{"num_hidden_layers": 13, "hidden_size": 256, "n_experts": 80, "experts_per_token": 4, "d_expert": 64, "d_shared_expert": 256, "hidden_act": "swiglu", "moe_layers": [0, 2, 4, 6, 8, 10, 12], "n_empty_slots": 20, "router_score": "softmax", "normalize_top_k": true, "routed_scale": 2.0, "balance_loss": 0.00482, "balance_bias": false, "router_z_loss": 0.0001, "init_std_router": 0.0183, "lr_router": 0.000477, "num_attention_heads": 4, "num_key_value_heads": 2, "head_dim": 64, "vocab_size": 4096, "norm": "rmsnorm", "norm_place": "pre", "norm_eps": 1e-05, "positions": "rope", "rope_theta": 10000.0, "rope_fraction": 1.0, "qk_norm": true, "attn_scale": 0.125, "tie_word_embeddings": false, "parallel_block": false, "init": "uniform", "init_std_qkv": 0.0271, "init_std_o": 0.00532, "init_std_up": 0.0271, "init_std_down": 0.00532, "init_out_by_depth": true, "optimizer": "adam_variant", "learning_rate": 0.00114, "lr_mult_up": 0.691, "beta1": 0.9, "beta2": 0.95, "lr_head": 0.0163, "max_grad_norm": 0.5, "warmup_steps": 384, "schedule": "wsd", "decay_fraction": 0.938, "decay_shape": "sqrt", "final_lr_fraction": 0.1, "batch_tokens": 32768, "max_seq_len": 1024, "doc_mask": false, "z_loss": 0.0001, "train_tokens": 292200000, "max_steps": 8918, "dataset": "wikipedia_en"}
Below are experts of layer 6 (counted from 0) of a mixture-of-experts language model. Rows are named router (the router's row for the expert), gate (a neuron's input weights, with its number), up (a neuron's input weights, with its number) and show model dimensions 0-255. Each number is 500 + 40 x the weight over its row's rms, rounded and kept within 0 to 999. Numbers have three digits each.
After each expert's rows: "mostly gets" lists some tokens that are sent to it at least half of the time. This comes from a sample of Wikipedia text that the model never trained on.

# expert 77
router:499494473483458459486503496583473544558428496465440532466414479501459506464502502538501577464535520461465470487540500473522430538529485489471559499533502460500498530569478547465535503493483527545448552452454491522534523494486572497436590521571508562481508519509563460451529498536542501526430531546473482523477524523468488490493528483534501451442491525464516458480593447473405450527512447513409498444478500533526477535557521486468446464496537472522516514510493404556534637495541491463464509445596501454492536508462617521527488548540591529499531481529485567532512459472469447479506515539408483522506465472530530577458516471449494460487467472453507510513518532480577523530537565454487414513474515504433452557532450516484523522482530432515470492459448501521538514583509520
gate0:471455494525503496423493552519515487486470534515460439435502494509538603508509471558478485439508587479537468448519481489550548463499420502505484498543493530514523552529530533469490509566511480474514473546524468502531493493508581459520497575535439513532419571501450458563523430534418505558429504452523468542545572447500515513538545552540455569452498448532527528535547491468545532498452461548472542567522507566541498559482498466452487571437550448458541529465516490440470568484551560438464437516498538515541473465466453510517506492501449463547473524519462520578475499489445478546482529484535498445500536417511614450494512580414499472466536486455461510511471522479518498481567487513533442481539494527514484552442503501508584493572431488436484512493532541511529424476481501
up0:551499548588451546497468491531549523504500546607560495422529455465534521544519522441477493499509519526508466504518581503578447488499495474514493506496440508553493501515414458454553460498477482484446573508474556480446522533471514531504447405460502571505572591510504462546475537560487544565533519435510440546548521440477568511565492545576491504504615504462467536452483440496503568484540517463541430554487457572501490478481500475452510468516487447515518464481464488480514516524469571508500484477526467500504569479496534513483517484470516518549583518454412445516503442446490514502527453478461558420498509530491547504495520455563512509427564524516449462470432545489403538490529529503510512466566529537535499497524478503507449557553531481512454493538459425545478502461510562
gate1:449525531436494507451457506540433440467479537524535531465541501486493555469521463493498461481577503501559492466464504508442483571463527565445497497529482532585519523481483564451463488407534430507457535568485487514447442504519542576493553502526503476541554454508529468457474531479559438491497504542563448437493529523443475482514543535506468460460584551495506468503498478489422513540496495461465487463502520501466511549540520503434490503485475452509508512470551518538500537518542521400472492468498537478492556523507453524530460472587579488495517468471513618475564482459485449541522551515427502495444436505530490530415451541487457455455442557464496487514521575450530548482509464486505482451498480557450610528587449445524438531554554550487486479483414542491505565534487535
up1:491553507577502497530550475568491576453517519508506474514478486479507463526442493537484572538490496500525512446473576480529446486468502449512492475547495464491438438496536497526541483577533528558540482457487511592589456495490454523472501384528531536531558490539495504503493511501423560446509449476496469470467517503445485530480474494510509509539452426570490525531493596545542510464521491445498474537517451571503462489475509476517435574458525485481532549534515551456524523516552454519483482508435494466552435466492544541550490557508473496522486551511459467523487498537488551475500423439523512632519545499460464491523536440498482499501537420470516551545421472490375486563463496509439528514575553507583522446423507515455504425496469511467503459539556491554449480435481519
gate2:467439514476547546505486491511518473428443483430508486491455581536471498528478530487534576523522516475441498486540514501465511465444474458491566477574485484502490516507469485432559520477538551565494535459596458486497437504479555536476416500426561500511524514474504457481578515463525557507478583541534500477556496458490423499465511523443501506573529493536550576533535397527441588467400544502477560480480573486503465479521529476475535483477486484535493479480466406501591537501455529516512462527492464445438515470528520558549592598513432469440573496466514539481486494419467464525490463543489448577512587549508542476516525443474461544503486476549536557501550553483544474544492545540509518551531513554490556495516449478504503511488522474487499497533480509469477506542500547
up2:471590522542439480523548483462465479510531516536523492547514422470513476547509533512491431453491514475493437511536495547547459469488490537562457573475555430524487409525463574560524543563507469608548514495472488503430495540503491471581595518582535497444508470520540569509451507513493494567507445510475512571436490558491564442501556553570473457411499544499489494518406570469515509452585446461536557493516502540493525505501462472535490482580489548460453547525470528456459456453433542494544517539478458473482507463511472462497499488519478566563427527485475466563513499534555529494550546486507477422496462453496474489491446497468574485490523585518514514510511541466511464463481439467569522469485464433508432466461437496507476521492506532506507502509496445528505557458465489
mostly gets: " as \"", " appointed", "pisode", " as the", " elected", " as a"

# expert 10
router:462573457484491483396503469509502566511485472468436494481452450414562465468582535532502533469541538476485455492485558494535485541522476512454565472481455470520492508509480571544558596517472500475483542540501456521470489574482566578423467412542507564523500453490524487430471472586524509550412484560475461554514558493475491504504545592546478461465488536508506467474517476501442467513520495493479440540370526505449456515439531477524487473533515533509500500465492468562538502506532549434502526494522468490553513488443558478496597579567512505566585463525480478588539550494470490451516512468464467476516493504529494507512458443428528476474487471465557514518570501497514483550518564457523478504435494499461512428552467447486532524476539516492435485522449444456518521512472522
gate0:526504470501457556512435475484543498571496504504482492461455581496490553468480464533525510572469489526479496497504493506471442471459573483450544470477473543387552494415482442523541550488532485484554535528514515523530528541474449484492469509489532507508541542417506505509529469499489492477433485423512502519549465463498502471553504526468395514434443543563488494491513415458485616517484480554577462504408481499489488487516530496478484434533515494506470510513558522463533590520497512495453478537464552465463446524539511549495480465548499515500466556466570509464469501469548574459516529488491512487487531474548481514529442434489486441504462490570487481536553506477440509476508483466452503448388530549597479509524582589506496496558454443486545502446456426560514457462411582
up0:503484528499465554472506510468462506549534456518537470508515470470488511476509536553463537505453497504470497430561480523485447515519528550491517512571600441433538463524490484495559475507481530508497505553421524513496487514453484513491481596525523534442496481485457522547430506422466468558506542485513490454558512512486542451526564517538443532518467468540547486517575494589473543517460489560517447486482427501458451596472500513532496487521512513576508562447564496468488514451416524479540418537480518488529512460544498505431608456494432498510502516500477465484428482547590599521537474544535403489432453571558496487548436488520485519452444454538450437466503468541457467502511439522476490489563487503517514527502547481512433421494472434465561504478521536551454512510564444
gate1:573539501487523420484475470535476568502513521547566468527502474531475518521465450579532493539582498471508514531492511509540482525469514509468529476525415441544510515618519591476487457454539505453460513469505485464430502427510533570476442504559550510509506474468563535483526496436484493461439506574489503509550502514535553575488496405510483492506471515521423518503524454483491416418506474546476460487507482504514387459496519444453491483427562558461541489422534519508463520426496473439506520506530496504466465441541448488523395517521501491564481533409554565512461469582511555506473441427464447509530537532436487507472447521493481482506484461433500471476445495529533498491440545502447494462503471473518511498525418471546522448504471597519524527512489484505474490513429504
up1:566512509459501505491536495554536524517535472416510537524602483534495541504464409510472570520502459510517488515464499473557437598464506498522486511509464438523430490493458562491520537503538497486516490496535523500515518501473500473505566424551483498528504459515518507515448513454480598533479506547539380445552508492573454491475505506443436499429478533546571522574488547457443492487540536512475528504541494541562460569516481516511545570487448537534489467538506478530521443548526564453535459601509488458503492528461535482437456541492537454477440460557492516542535556455498453508515497474491442541516451493482544469407426525562470438433498522447523510559462498475470490494460519573561562503560419559480542530548526483482548544553504478511512532509547418417510511502503486
gate2:575561432553467450457515519514531522502521558548480508552454552500466571519526493482515435470521549523485440531553488581527575445516562572517607495431503508476488488473524449537517530545472518513460570511483442530453493546467550485528492447533418514517624467514502465473576463526548484573461502523487458511485519481546530498426460547518531570590577464554485525474509505499494480459495480451434521522487533534460482504430428501492453483494571520557442471526517490569553558514560491518515515470513429571540537445483458460475489522490596462544467503508569503540515453518420512492517480527462497488443472453505519474508527467527493535463460451514466474513578545497506466482467536515470528451457466521532450519473476439507458558453539451448448483546522527503497456473555483
up2:526554482536524505446512558514551453494476523493490519534408457526503580542531471483477532474509442489454548519532450488568585543545453519499536525529503556464478527481531415582510466530522458445486520472520486544506482552531542506480505464512464479531489464541521553431555473463443552551490419577462522485523538463579497498412508581541508547495528493532540493521509467528522446507492489491538398490487543534527506541418468500465525518452478461502524444478545479522487455532498558502529512555490535479508493495546531510484542549493469471437514541476492498497547521474400519480518427462563452500499532496493496451514590604478420523560455468508524521540550429579451485479495564493567505423447456547473505447475514470505476530497495583456462544455515516445433496427536430
mostly gets: " prov", " spec", " Luc", " pres", " Flor", " adv"

# expert 17
router:561545468503475462437467391563506555528486490417510559409371446428540487489544532467515536475545616454550495501506467544536429569512566555457544502500456516573521520534456530514533543521444487517455537472497477508483502571471544536464484444565480531531522513499520460469540430557529475534482495524454476499475556474466490485507510570515565450504503561516493489470486514481440475491508506490498446506478455491522466496516533443491436489506512482548491503494522496521493461505473522431449500439526537454464506501426535464525563545518483527564476463555461500570466505514494457486604499491462485498507498549516498511503455430531515475484468456471493538518559493498461469534556542429543484494426550538465482439536471498456551513389574513538418502475447426464544510466463516
gate2:456424535462535509503525564429483472449512546539464508549466430390498569472455462486509459572439478479527460472474530535449450479466502518502476477480528478622555485518486473486426554578481435555588483424455513470563490501511499474542520450538524551464543508471530465503460596531514515539455555483413591520551495474545501500496511525484498453496469516492472519573431560513501500480454475557516477598435473504485461480535468497552487507473497499521487520552583515498520473555533459479462539527423495456454473458529518487444502531502537502455482547506493482530462534468564525536519520574504479485517414458507504481520431472532539557506449509482534557513503508428455515539494454478531393502459504444557552514470547537445482459504495539464523481544543487514504468553492568
up2:530530444487519530461464500526530495529540455581440445466462531511486500483504484595520497496529505525470489524497474486559504529474473450501466490442483505438484519507566587465446468454505544440482518437493528565534470462471580523404504491464507503511537484440390504569450516542500479433462485455460441480548519521481556470440524489469538487518537484556497530548564444461587468487510497433491457558479502538469531483481454538542538515480470481424413471463476482505463517561560551446517470499480477523538451466498505491503516449571452513470462484467517432480496484467509489502427495477414526593523534493553556484489557472479455470481557556584464490514416492457457530533494454531530448542467531479438441521542431505568513506517453510513460484491602455420500463527536549
gate3:505475499493528489390489458469523475502525525468477592568522475502526566516513484436558517524537589554527571482449497517538448450510510457503536565458543538570547588447537428516496531578457476545439462525561478409460524469558552511560440548550472527496469489455573517557454471529522516500484525541488557436461521480508485499563511495405512484504492509503507509579530537534520504486456479461500452495460449565465559532476492482564476443445498547483507540480538522561517497498511465587521504472492498464496542514526418540514441547469461548471485452495510516489437515509466524437506513424560521511490457492439408518499490514530544476454505450523483548529467538485530563421464541537510479509521519530471600515520556538550458454431516526492489546501523521488489465444433456
up3:443554550479524505558501467524497478471550379486517550511476455505522493502426451485496523543465475483460479563505499407531481517501423449523491513468475507536494480453527429507472472520510519533447576482522510568520407487504524561548532446495559458577525467509563460510547479574488479459471516460545529482420548473435515509469470454562558523468453534567458531539542533479564473524516439455541480479532484559521524484526499485561493466539488510510528458527426509498501525521508532463496477486554488523513500525417566473539512503459506487453495515484479547584523503523407414457435500521440585507473499475540496536481515522503521425547441496432469462462410449459524412556490478550484501585462498489519495520404552535502423516466527479454503472541465460491466520565485524
gate4:514505456474495441532597498468450532520515489549494520486467442546598503517563549391553513490486545529485485493605554470422466565540496543517499485524489514556499462498519515573452496454487482497511438465432551491509458529487527538518546469565470518468547489513500539549453382476557426491489553483482470525498445520550494493537522526532556523554515548454542507515490495479530495570498523530454445475499514511499452502466550520524514506467545460500533463610557534501547514426555520510426599495539504516532485419496543505521570504529496421450455411565488560503416497501446444524535460535512488479476443481483493483439494522489435518526489508404450468509466442502527531473558485450464494477540542478581487534516497455440538460479465457494483489534466477501445482464471491
up4:507524546547545563418472451479476536490515482484556512487461458490478482497575490462520519533451531480509442485503502461461506486464506556552470441508444502529503469509550461546463445496529493563531518506436511441489473499573495539464536464467488478501437505512476461493463426493574416492548534466519506482506518484544499489492500452532554499597455555505513457398476531517519476484455474525538563466469581494480483428473550482533489481468552453461583436570510559535397450438469468544482520485478455454446450477563474499503487478516465422518440475529465567537466482461492446570541411454525452484479490554494436545477489504526501519543552496445465470465440500554518518411508510512527516472510586476558443483500482469498559399454456514519466477535456430510433523521459447
mostly gets: ") | ", "a | ", " |  | C", "ia | ", "i | ", "o | "

# expert 46
router:476500493501444475377483443479485517529478468508478524463485519462529440496539530522541511473541527410523490501512567484499457538522476531450524526495464469518544500541477533501517497465502485549426517501461485508515501551430538525417512466553480533467555492518565465460571464519494467566460523544476518525472508530512464491538540515512519485453532543503557469476472460420471518502524398457430512504459496542503442504563501487484449530511511481528545520514402463558520544521538475460441471419492493505563558470413540492534581516556491507534560432541463523499455446480399455521562587518453487463514527493598533525524482429478476460481500503451536526529499461508564502560549514430519496578480494548468507517512449431433573511474557499537470477523506504413588518461496576
gate2:508562529524421499546472551423546489447524470530525513527497495479460562484442486534538527496500440479495477471517395494498496541444483498504487550440499485517524499527498533501490459518530468488572438471453465457509547566519480506469495516582444494528437537492588490489491518474517465474459530489525563526497497540484437517571473486585611475473523574483454518486590544495541449484532458501510487467511556539483505492528475472495521524445429540499432451490546436510556536486529469450531458446459549515440543513563478551470389450509565468524518404488561571549447475520484524477547552515479523487499523468458523515498462553565470565510478554524458499497494507466542482525536494501471518554549542506503507549544471506439430521431455558449498422485545540516433568473443573
up2:448557538556465510517548494474548441491546502460502476473519493455529526479466537481527539528487424492482533519540493492525527507529452505433485497515464486496548507462594532515490514514509488493593450511459544508475451433478512532503454524558497443502479531492501405532528423487485487494509540578422565564537475464497502520548477476490504480521466414425465503577495543554541486512470376554490480446460583502538566520479476464492468471536470448469527503477507522457494509527567564504546465554490479498517523605537490511458417467480504494484579497498549493505505538520586535464507511534411588481436559512497539518481482546516505509445464499550492519468484540471456406503572479552502481479543509477525447478582493595542494506486469485539539478517590441562479407484483494
gate3:386444527443531508499500458472549496566496544537505512456505554567559452492456487446488437466554455495455456494518518519499527519490513502517466464556472508473473490472434446485519433446529462529548466527474551448489479469509485492441482458580601405542556575473534438439538473507500478463516564510478453519552522461568381424437518527467522474430523533492520486539495453481542556541532514518532457486527488448538476550458502436527487425452448503523512468496535554490489510472509522466489459516503574484518497455478486456518448487505492520502480497506552447507494480499399431420536542514499462494566443486562509548516485495466535491514510563527600457490517546491473503530520519492550516521518525562461565463465452467458553533535571523477419431493531550470529506525424510
up3:512453518484493461469512472496465509524503477550493500487435471504499470476501504464454500467556483558521513462462541507516505495494510544472598520515574503506515496543492488450477491460560545446494505511504468455491522494490476499508482527613481460526536465502458482452515429573490510497521478474489496466472473545517474491533500524529553510466533437490500488479481490450468477430468447522393548472492480513468462454466420480555463478478500506501548497479536559497531518478478475516531524457502597518499524474447510542505529559582530458435411522446551417550500443575482545502460406444456505520616540506506434533466488450493485532462458508490530496568513440529529461436460494367521562475428478487510595460506416532437532610508487447555430554505523522519455438492512564
gate4:526475612518423455478471407482483422521500558450504503532531560451463519525493556495490564557516492529460532504470528467552500444533571522481518448576522513500488503473472530511570493500511469542517445471429515461478515412548544489578485450557545460518477537559482436510520481551525478515552497547421457558521493544557452456551511575447412547519504543531573407493506509509503525446576495517543506511545493470529524454494479517530497531552430489458532485455516448499574496572465490487477560502453553490493461509501467471454461466558508568495472507464474465501542490489448557542568467485491562562584556511507486503507485509505494481441479511488541416518540546535455586487554492504493515459526436519529508543560500551521472529392545480508455520478473482468492466545478493
up4:479526463485578523561512556458511555467503453479502514513415489556525510468470455481481418447486487495504516450531472504350504457533429484525471595453566598527513513516486472554501485563502487450500503498536551488529581535462495481548519520440474575522501497434484516516483549560494506481419482416544525480412480535439478490428505477549530444451451471445513503516544472512487474576473502535402523524525472516504520541527535450500474471444572483553454506491498513558449535470459487558479530546502490535495469512498464558563482485448448474451484479551516524526502434490545470490526497473560513511502385575501477502455416492531544512585525509472510562495512541500494460489474552470472457508500510511499577470470461532500508449561485522476444447527540568525467541545465498
mostly gets: " | K", "a |", " | Y", " |  |  |", "\" |", " |  |  |  |"

# expert 66
router:557487451510478455504554464523440490515433466500461483500459437457545479427497588476574548445510545453462503467515542474484482534509483522456518534534477551488513491543481575533524538520375494474490493458494461531450516590494495505510515473558525571494503448472560503454487452505519472544425521490461483539484471555465446501539506531543559483487506541436551453421578455413432491586560434435459458465440524434525468482541519523436480466506540535543471504557461427529552560487548526492489531433535494486528485464499527470557530544533547545491530476532470526537510468420481488526524509572414476470546464517519520549480479492443566502495452503514549534572511543484564455548575549440538500502442473480509492491540477475420509522438504496545494472455489476477548517510497542
gate0:525453495557505455513525556555473403504495448492486488544501475493453558542513453495569514403455608506578579487501600449444486485429533532503501465523449566498519507493551582472520479582474483504537521546530512475508489519474565488512487464497558483483477560477481493526464467525515497610487526464522562547517557471511514564436492481473469466485504511436537518460551446539464513560552474482468473545470480472489468470516430470451453467489531462552507485512441485438494451554471437556494431565512533478451520487487473491485483473454521479441563513528499565515564485421464530486494484508416442439509487503499480513494538488471536472498513556554489475549413542481550417559497475460453522465535536473552531465526451466448491548420523490550444466461423513476482469533520487
up0:452479489469485577521486439383517520491515451567472523513410507525476519450515530457454450488518448456535478482495494529460445452541506459442504527446510422485549535472451379482488504497497488498480527609462553448471514495513470534440531519498480474495470548532461458507589529453478564469496561528525489470447545581544454452490474493419476504539534560527510501570432510568523540486430478462588435472523478501539483505541546447551496512530488482499526490480456520564531522463438530484463577477503510517553508578411575539551457487544525477471487542463487479476408530527556471606489508450522472533494534464569487518471495512492436534478513483564526474411519444473496569522446534483506514474478537466452461476515511556506513480485470500484570491518512500541491482517526476
gate1:475431528500512533518498547483476515509499474545438512508441488558416486485478434534520570439448437401519551477497474461548496481481547505562504521508481490523492470579501476512492476491600523464460450546505472485482411577507493547540505488542578580569584456464488453446503503504445508498517455484461468485538479485460491520492469444515539529529494521429498486533552436578518486505481486496455468457528470508520500499511467504480485432515552491538516510530455526564443535456515502471523476513545510482492544491431512551524502487459563495466471404510515452501432510500543473442550470528449562452487476475474468496521546513551541507560513524451480477462421495490493525477480590578446501465565530554557539532546511470394520572566450536500486527412571514565408499499495550
up1:489510531501503487478500533461498493488504500519449462467510493496541494503444490539520499532482509458577512558505465505462474503486550520585428448498496479492495493556514501515528496503481512491576522451602471492540547487497482502562431532500504525541568609486515521486562443506522488503475540438536489533560495485490515518502533507515537612508546556460459480523523519471583483512531508507482510454472533507462482492530508385506480437544518433434512487424505452488543570439518456504554462503460528543599494488439536542509475498460544445498531512539490410516513538482541579454535480535530501600460491457536500488539563474436459474539445540546485494505439412538552456593527590558511519557480521535549499502421480540478509611466442536444519426492476493489466506469541552
gate2:491531518456528485483468441494437499469522444540474455524525556612543455570531429539457497463493452506489540557460496567501456488495428479520471474519507476505534476441516462434535506524528507494469487469502558486503568500461487470562582485459399560451581559561532474554466474563470440493518512477527502493501536527543462505474569488526567530509504605462505469587553472449589499573453466500500561468532493539562531581533535489492558551544532503501518475486507478491488562447469553451517475524517448467476474413478494467472504517496466454505497503539480441544460521514542575502451492434506435556467520422494463486528551480540484474483502568511430445467467523479505468549500517528492493403474522524462425512409488530500567531445480519498460497489514535486563524450514513
up2:535514564506524484521510520515526451436535482495520518555517563491465525475510522489468474459454505502518556479511488525521475489484489526513504495485499543510486463492506556463480494488503491496533563496566424552513474467533429497462462451462466474522623505547438422524534487463382481577548562464511529545462504483456490526543563465579585475534494551450492468536543425472546478532515567490531519583461558513479526494468503437503489548543478563542512468522547504486452463472471561550492497399434490518473523451537509524471553527526436491450560463543446477509438481507505517606545528523472510471481550544466489502547553530510489507498559503486443504588466558507520494402492518466505531529436434602467508477495445436476475550501444580568547535454530532479528509444484532
mostly gets: " the", "ed the", " into the", " from the", " on the", " one of the"

# expert 5
router:526524448495451517459515454526443501515498519438445561469488416476548507497548526468523559500521477433444468510487482489549423486573493518473477537566457449534506489508438554559510507512458499549460437488440481525450547585448559483527537482564567560452528436543499527464498467520559476592465537590467514523462523516476468466480567533507458452438441558513542386497514499418472461534558455506440497473442499473501446550470542471479458428499494516468498521563460444533532573471481480482501517502485469522524524513477500518514620506525546542524494473489478496553498471466475429460550481523500475479505426514549497501511515420443545434489483483490538546457523497501542474491508469450525412550423411521503516487523500471530541540483561476564476449457475468486548524493462498
gate0:463520493517492493428501551470498476531565542571551479416511526477442485530567483443494525454565452424553503476480551477499488476526448506540480539462536440520489469516459472504525467511532511579534592483509505497471389426562543552551413516531569542483545505489525446516475444496549493455546441540527503538475491497503500524447562467471492466496446517497543524463516500528558520501485482526448457492445550459432507452470531529492445456501434496490494441511474522518506442502450491416504450511551477418483464436483429515481494619486476479512432528485471498416545461456530467517496459516542449538502488474492561482511505478521514541590457508549514470471549444446549473504533453503495550459459533557517564501567469519483491433592546546472495523568539458472571507483469527
up0:492492522422526558521491510538432503537525544484517572508520446543439489563554532519516578452506511525509494517496459590496543511507467546541479500492545489562554466497434485520500496479533537593493561463489515476534494480484454443535525493533517500463484539470448480529528503571565534549536463520514534592490503564536546545481533481492502460478424539515446513451511554466592505431528512552419413529485506486471525450546500543493496517542410485492503460491480565479452512467475501504505479527504513481447474500460467487465531575518477505512467613448473384506525485488523527456491442482490492519472460526488475457508446491493568514476414518542570409459454528470486579579544433520539463533502496488439560532577472470486560447556536460547487536446525503455531579497484493
gate1:479484521554531498522493459569520529516505504513545504459459500446502475529539465477454551501526455467520469467438479543571525564552508504564559518487472494526496508430509530508498419493500494572467575462471524544425472521512546552442455516422480509444450458546498497530465560583419515492501484472509451513528497503517480463405517585522517497459485502555580441514503473441487515540519526507492586521518510424449409482480573521522452554529449497461429485521452474451488456490471516520451493470489503526530427575535455492509571550504522434601511531409492489487561473478545539471478536483574452587523522520485471520512529513469535422512525529472535480443487479493456503476491457496540417463523436508474480504398477458569480517496502535541545487493464519478574554512462437
up1:545611521594474535548538453459500499437524584385511531522497544508492497445553525552556440520486526546508553433446562525529534525487502552466532511513442568449505497462446502463539548464522475452487516490470507529524535478505504495475542568463441528535557547433492473459497560513488548485510478478497484545514449550534509506515492530493534488490479585531527411481573508497564551496479441465553554482547480514560512438456514429527456514505559578586438575464502546530511521486496517569489492519452468481488490479549521484560467504479487521473548543404565497470502513485509493521507550493566440481581414563475538507490511510513545518433459476489525562549470461506482562521460522452515489461474497488480552544480487541541476469460560555503515535505569554439526460536553510
gate2:482482509423497530482542468528566527519492519512438468514526462460502544506534520517464483510511515510467580472481479580440490492555455534440438533492542470605547525510458479540492532439502514405456476521426479483488587542445470480412399455580462554525433497435481502537463488493548477567498573528434540544510584462519504496472484518466409498504460441494438486542464428504416453482473475522542490433468542455525468524527543482530515472457551451434517515449485476515501431511498531467549538449497498528517523458454554482431500525471528512512559515531539467552527504493416533499472477468457454524464445511465505492470447491531548437541471535428449465478463491480549599537462510471507496574512414547472532479516501521507537528502442550488444475520529500472476481506468468
up2:438507578432527574499513475565525487552506482501480520514583515536504500520500480515492390630424454480410512485430432508487475476482499545542476488484494518560477582470421495537540553465498499497490485591480510491480509517504556464516476479582468557483438443499470513467436491466515519508531482491503552580581457519576522483527457503498446532459485543507478545518509548487423480439496460511540484420552457495521503523501575534491477583480534458437532516451492530504555493525424503497536516507454503440454442518472508424531488495533536483509522572450543463495393508590476472443547433498557505574541438491471504511479558503517498526489474521509443509456480482542483556441480502476529492560511484579518568521499516489533466499553452539431502505534504500529525492504486521
mostly gets: " | \"", " public", " [", " poet", " Label", "- Gen"

# expert 9
router:506483516550438435488546440506458544492397521444468499409460530504503469453525528472495532465542489390482525457476484522506476512528511534413506501529495494525549461559467529512523549512448481510461480482438468561470506534455527505481501392529542523513525472489511442434505488561529487548457524525514507506471534573455506440561539509527480512509523491434553410453524483419442422558532442440441481460493522468541486499488525499470442473531528445510538549519487420496509555473502536489488499513512461495494494487481557536521551510522591554539567432563394511576518434445445518502544548519458531497467449504561488490526494424515483421458471424445498484500535530471583503542520539483491447518443477494492536535563455500468540532445521509511455487428467504488536548547475518
gate11:463540468432492583407478478482472484512551494535459466569530539497604516552465460448493499524522500433565478567510477503509542477496539536541500487468531487522522483450521551503529587503529418496514501465457602462454470547430520526475488464504534502462560454456416475435567538450461459541472557571475511566589508524533466525523446521464470431461452505467535542537518499451449532434517494527474508472533505580459476476515535526444570452509453460525476494490481565466557485500495606489504506474456458523465514519461456443543532535558513471531536540497586435459467462535550482439437529420500478458498509439520499490502503594497489531429537569553504534527501472506475548539494542477520477491501514564503501501481522545552463460515531491475536534467541514533544470539436513
up11:524510520518494480508526543542552527484533491450446547546528448552458496492534536555500531473462483479560567500499470476459476562586472499474475484495481468529536537527510458463522534455569490458534468503548443517474551451534552497476496557486511496603512546496528441471497522509510475551513553524565429491478475464471519474510477494529569516389498532558494475475463470491532510525530503586579512461516558472461481499523467533432463496466591522548539559484499522524459553519590442551473438475533505459573569462569523488544421537446498480496491499552497573513514489523526490542527520510504473523514490486459461484507530470526454497536477568467457489489512465434609456479536504416526553487573531516520485549489456535379525550566544445586417542569564500507502501524506474
gate12:495585481501465526527476493493517517569465464415555624495518540547452522431534534517520512473493562427464499439473534498502462560428496477455453438509428480503580480493463440535541483439468491448511551477478492521520528605493539476496475513454492519587540504484448521533536522523508513454488441524484486528516492484446491516512494449589558534492500506481506522538506534450473488528504543538533422402538487525530484491512520465427515481591473502492506525523505620542511414479456484476551532547462467573422472498462451454510453540481518507606490481460511512520485460521528487510488499584498535487437488536426483489576453469547481420451534505544481540466507446470551494487455486454559529502562487522485536532518517494503517501528551482544520492438512406504518493562544462
up12:431536493483535570465474520521471552533468526516477508542560508465505454504484535541505493537512492571489484480489516451472471511513461465455522530512544494510531507512572529549463533480542438513588513533490456410502532479453480554395470526500531514459422424604525524506462514517537503545488558494552493455438552548583445452496477494543388516505447468552487552535469477460439496440490485471475516399516482541466563541497490525501591531529477478460452487493489503490550549585496481530483593482484442450542453512475502505485562515581558505436504449465529489562494576478546509482480519554510497560505495457505494453492517505446550492479442496505492497542448563514456573582570530510496475506504500492537499433422533528532504556501405504440496446516498522567499465459510510
gate13:446422516464543444513487544524538514484627481504533393473510503492494460477480555548490421483435478519500478538424451458504465432456529486466502467519534437482451540520510513484440461505556520541535409435528457576560551476488495563518422469496481452498490495454488502500517445469496519518427537540590536466484536474530479524507516496487440443509433509461481519612516517572551488447474354473509483533523504550450522501494543507513490553493485532532561501573511482459493435533495482490468457514454504519447499558588462495502459500488465438410546521455497527486441461507490539543511508480539548490514582515458489445487493439482534498495515503475491477539477486502490518546496469546502489462493499465509469457418470443498532482466514443437548512520406578555496511508499484
up13:447518504597575407489593521489551529530485505528554492509541475522400504427521527500455497434494458464513445462500482510522478501461528495459474556428541480576493486499460481523558559541588436537531500568439442497521536461475491509550511478549415470495463479408489486526426506575466516516544546473482558463517443522534538466555461523512483450457455479467495497548452465515568490498529379491491449573497472457499550468525495451603417484464474455575508510471541490513463477461469497510475519408450529416471441460479499448494523547440448500501450491467464487569467462475465489516503532491487506521530480509499538460538538546492510506515509443422516505559451527495503515466504501466484538478459522508519480555537440505545538493540477487440513531491469437517509538433445492
mostly gets: "100", "67", "68", "_", "400", "07"